From a checkpoint of a small mixture-of-experts model trained on Wikipedia: 20 layers.
Below are experts of layer 13 (counted from 0) of a mixture-of-experts language model. Rows are named router (the router's row for the expert), gate (a neuron's input weights, with its number), up (a neuron's input weights, with its number) and show model dimensions 96-127. Each number is 128 + 24 x the weight over its row's rms, rounded and kept within 0 to 255. Numbers have three digits each.
Before each expert's rows: "mostly gets" lists some tokens that are sent to it at least half of the time. This comes from a sample of Wikipedia text that the model never trained on.

# expert 18
mostly gets: " Steve", "ius", " Henry", " Maria", "ita", "aki"
router:152122164107111117112139065071106126137137129117097133136118175090132142098144095172119165147120
gate0:102125124089139148155094173125143115102128165101110110127149113153096113113098091106130109152078
up0:093155161122200114118109135151138139106187142119116126158070134134110161151141130139200082106091
gate1:122151136128148140175107116130112124145080096161162107115121128140146113120155113121125076146110
up1:124139130114123133086149109152160127073190131119153139105122131113129140139128079129150151069113
gate2:122104160159128141128121114148128174145135155161126139120091129148092145114146134100172114137112
up2:179116202129198178124125158094102144110156122116123114115115138110130153115112117119127129135103
gate3:130098125119105096090121144116104124117128115120125099119156145131115154105103100110127183131146
up3:147132140156110107095109099149120184103081137167159135118173125091123175110139140134142130131134
gate4:135099118101093110085098117133155104119113147174194155143123106177150078113140095116124144175115
up4:091121108173124156097171115102139138109138137117156151118110120111116140128076143143122143141145
gate5:113123120129124114161088110134157135085094137143131132102146150133105114116131118140107126136131
up5:162120119142110120168095115107151137137138090139113130157107161134106177133104097111144129120120
gate6:135160085108114133203115143143126138085101114124149141103102128156092091101073093101132168093110
up6:107173087157128143146136129113143149112131174159179111125126086134112121132129101131117173111103
gate7:103140144130122150106100148159121160100131147125098147150091125112147148182133110127120133102131
up7:178155109115152103154118163106146125143143183170131117129134152135113126092110149137126126125089
gate8:122138120103086141177151125101084136075131143097131164158118106097066161119132115096129126143160
up8:094151122118107112156107113131144174135119097152127102096131088157162145131111126100126123134171
gate9:178073154112173099096115116150121116115105142162149128102121135111104166142141138161109152131134
up9:124159172102171099088107118136109118124111078095148100146182149156136138099146121169113143159142
gate10:099112084099114117146127117150128161127135164097159098134189144140122151118123124110135145144131
up10:134094096128127114154117125120118105122134130094159142131097150113137147148168132109155146134110
gate11:090090142164181141117101118137100114131126125149110088130166140147128092125114159168180077126135
up11:150147147147148121112100164096173102119142115128171142103136173166159124141103132132126141162126
gate12:108141146125142106155108170166104151136118149121170140109147140113070179150135125115130119139103
up12:133178159147109089109147112148099115136146117139083108101144126105091146134138118097161123146095
gate13:089099149130105166125166124137135145143092151150134102122119105124111114138139160128118125144117
up13:106163144154122134166144160151129119120135137136149130172134076145126129140125159135109163131128
gate14:115141133165112163128110118125154126148082145125171171127108137150165192151125083154110114139115
up14:166129119149151152169102125092138120124118177126186170125145116169130147155144150125137106127098
gate15:152128129127098158130131107105093094136119116118127125134126131120135186126107143107151116131160
up15:115098168164150112131120112114158124133132127146146122143169103096149109137171095127129166106158
gate16:136128137138124121149172116165114183129159163165169115143091105150128130090133105127160147134103
up16:168165185124161126125129121100161109088172151142125095134105114160171154147142111068154159096102
gate17:133117160125129176170132145107149105088143156139091163139123132158167114149080088129118146088132
up17:130099113116118108104143119132150126127108153134100133134148145126124182085097112112134091137123
gate18:128146123132082145143123118164115102115097153160128117116119123142135137109098091113145125166113
up18:148087108125165118143114175117089115131130134078166107136113116092168106115155144090160113154175
gate19:130150134138126093097129161140146163129173111112142145136064127134070171115158134125131117116117
up19:091153109106138099140086113127135140130156099135110121162086106145098125158074116101145115172120
gate20:169070117147159089141145175112082164132095152146105134175162129155117087118126171131120116133116
up20:099109131129127136123073095149118106127113065108118085123163094068169113078124121126123153137157
gate21:143123090088148118164161115176102141151135132141149162125160092164130174105085172109109151132115
up21:126121113142144156139119134123120110135109147157173140116147126164136142103118165124151144117102
gate22:103102072153169140113123124105117122131131122121170151070126084141151094132113105140124140123172
up22:141120150138121148134107123113058118123182148094144134144135161131115157148121202107126086132097
gate23:121159145122080119180154111132115074084132092070100133166106141144171070162131123114107163152086
up23:122151109133082106120122169111108112142127123096136141136120161103135152082170077152162122120102
gate24:108139093090131130164089100181123160138129133137142116132138122120142128161105150147127137120121
up24:109148152110156115114147150147129093112105050133125093128153140154127127131103113120140142114139
gate25:153138082157147160161171112112096133145156160148129100172153151127123121090142111133131101121102
up25:134150141158160129158117075091126130139109123140136118150136136118111138149128143172140119152150
gate26:130131143095121118125118075107179135116150138104134134122152156135124115154101116151166107143114
up26:126160141109123185091133140142127130116123118154130104112102110152132147094126136134152135137138
gate27:127133096139128159121155153134113126117179117155152161115149111099103146113126085118129142127106
up27:152141111119125103094123114140148146108123114144104104156138130132104162146096138131155123107136
gate28:103130097115193094078103111121138145144096108123164153092138136156148121150163128120089184103117
up28:096122092128113101140169150104108147146157069077128156100147093083101166106145161102107143161139
gate29:167132129079144127142141172110136149137161135108115096141186153150123130111074156125097141112154
up29:142108115122143121129105128139108167103097125172157120158144135099131124096105142145114119150159
gate30:134137095139133137169107123159103125133114146113113138110129085096144068156107147153143142113122
up30:156143121140113129105144108096133107135097117116136084115098134118147145135123138130119092120155
gate31:113115157139135120125125117121111133109133140163134119109078136133129148146139125124131063156153
up31:155142137140110121156152139119143130128099153092139110150146151103149126109117149128156112116073
gate32:147154186142166123106163121128068140163165118084146118122115112133131108138113090093108121157136
up32:149121155114127143129139087138112180137165171121106092140109142158149143125156134137119138109107
gate33:163136098121116112155102138168100109144109158143169128116126134104065126114100109143134134118094
up33:129129085144124105086090153130129149127081132150137103117116165153076127126119135115141161118168
gate34:098083151133107194123149114107115127170093146102123095150126112094130160136131164115134141130155
up34:130182133104156122145172088116119158121150138123141115098112150143164120181116092139110116166147
gate35:107157121124133144139076101094120138079137150098120147137162080147156140138125130106127128130123
up35:115177150140176117150143162131158167122132129091134121144134083171131119164154128141134124076085
gate36:085148149115136139133126158146136156113117141077126115140120118123117135172135107157113138140131
up36:111132145173131111118116130126139138127153131127117171097134108114123147130117164128114134127140
gate37:139162093127088147133168172135106117164105114078122091118091166093123158103098169143162120149138
up37:159118132113133130107109140147128144120114132123144124128154106128144138149098150133103130114118
gate38:124107125141121114145147095116170148143099131135163145190164151157102141118131080121118117142128
up38:167119108161160142100140080115109166122112116128136156140163112174127094125166129087110142121136
gate39:123097140173112119147110096111095155140131098121130152093128125126122132146163141086105153121140
up39:157150095102132123131114123130060111121161129185134179148146109106114158097152122125119137120116
gate40:115129124116103103118085121129122125091086115134143148113145164123083147157119138148132079146108
up40:116102123139151095101116110156115106099087113119156106111130133100104126135113160165123113153117
gate41:137122151120087140131096085139145114107117143139165118140125128130128173153136167159109137121118
up41:134143057121156112135145154155105128121136104149089110141128112135134099130099134093147115086149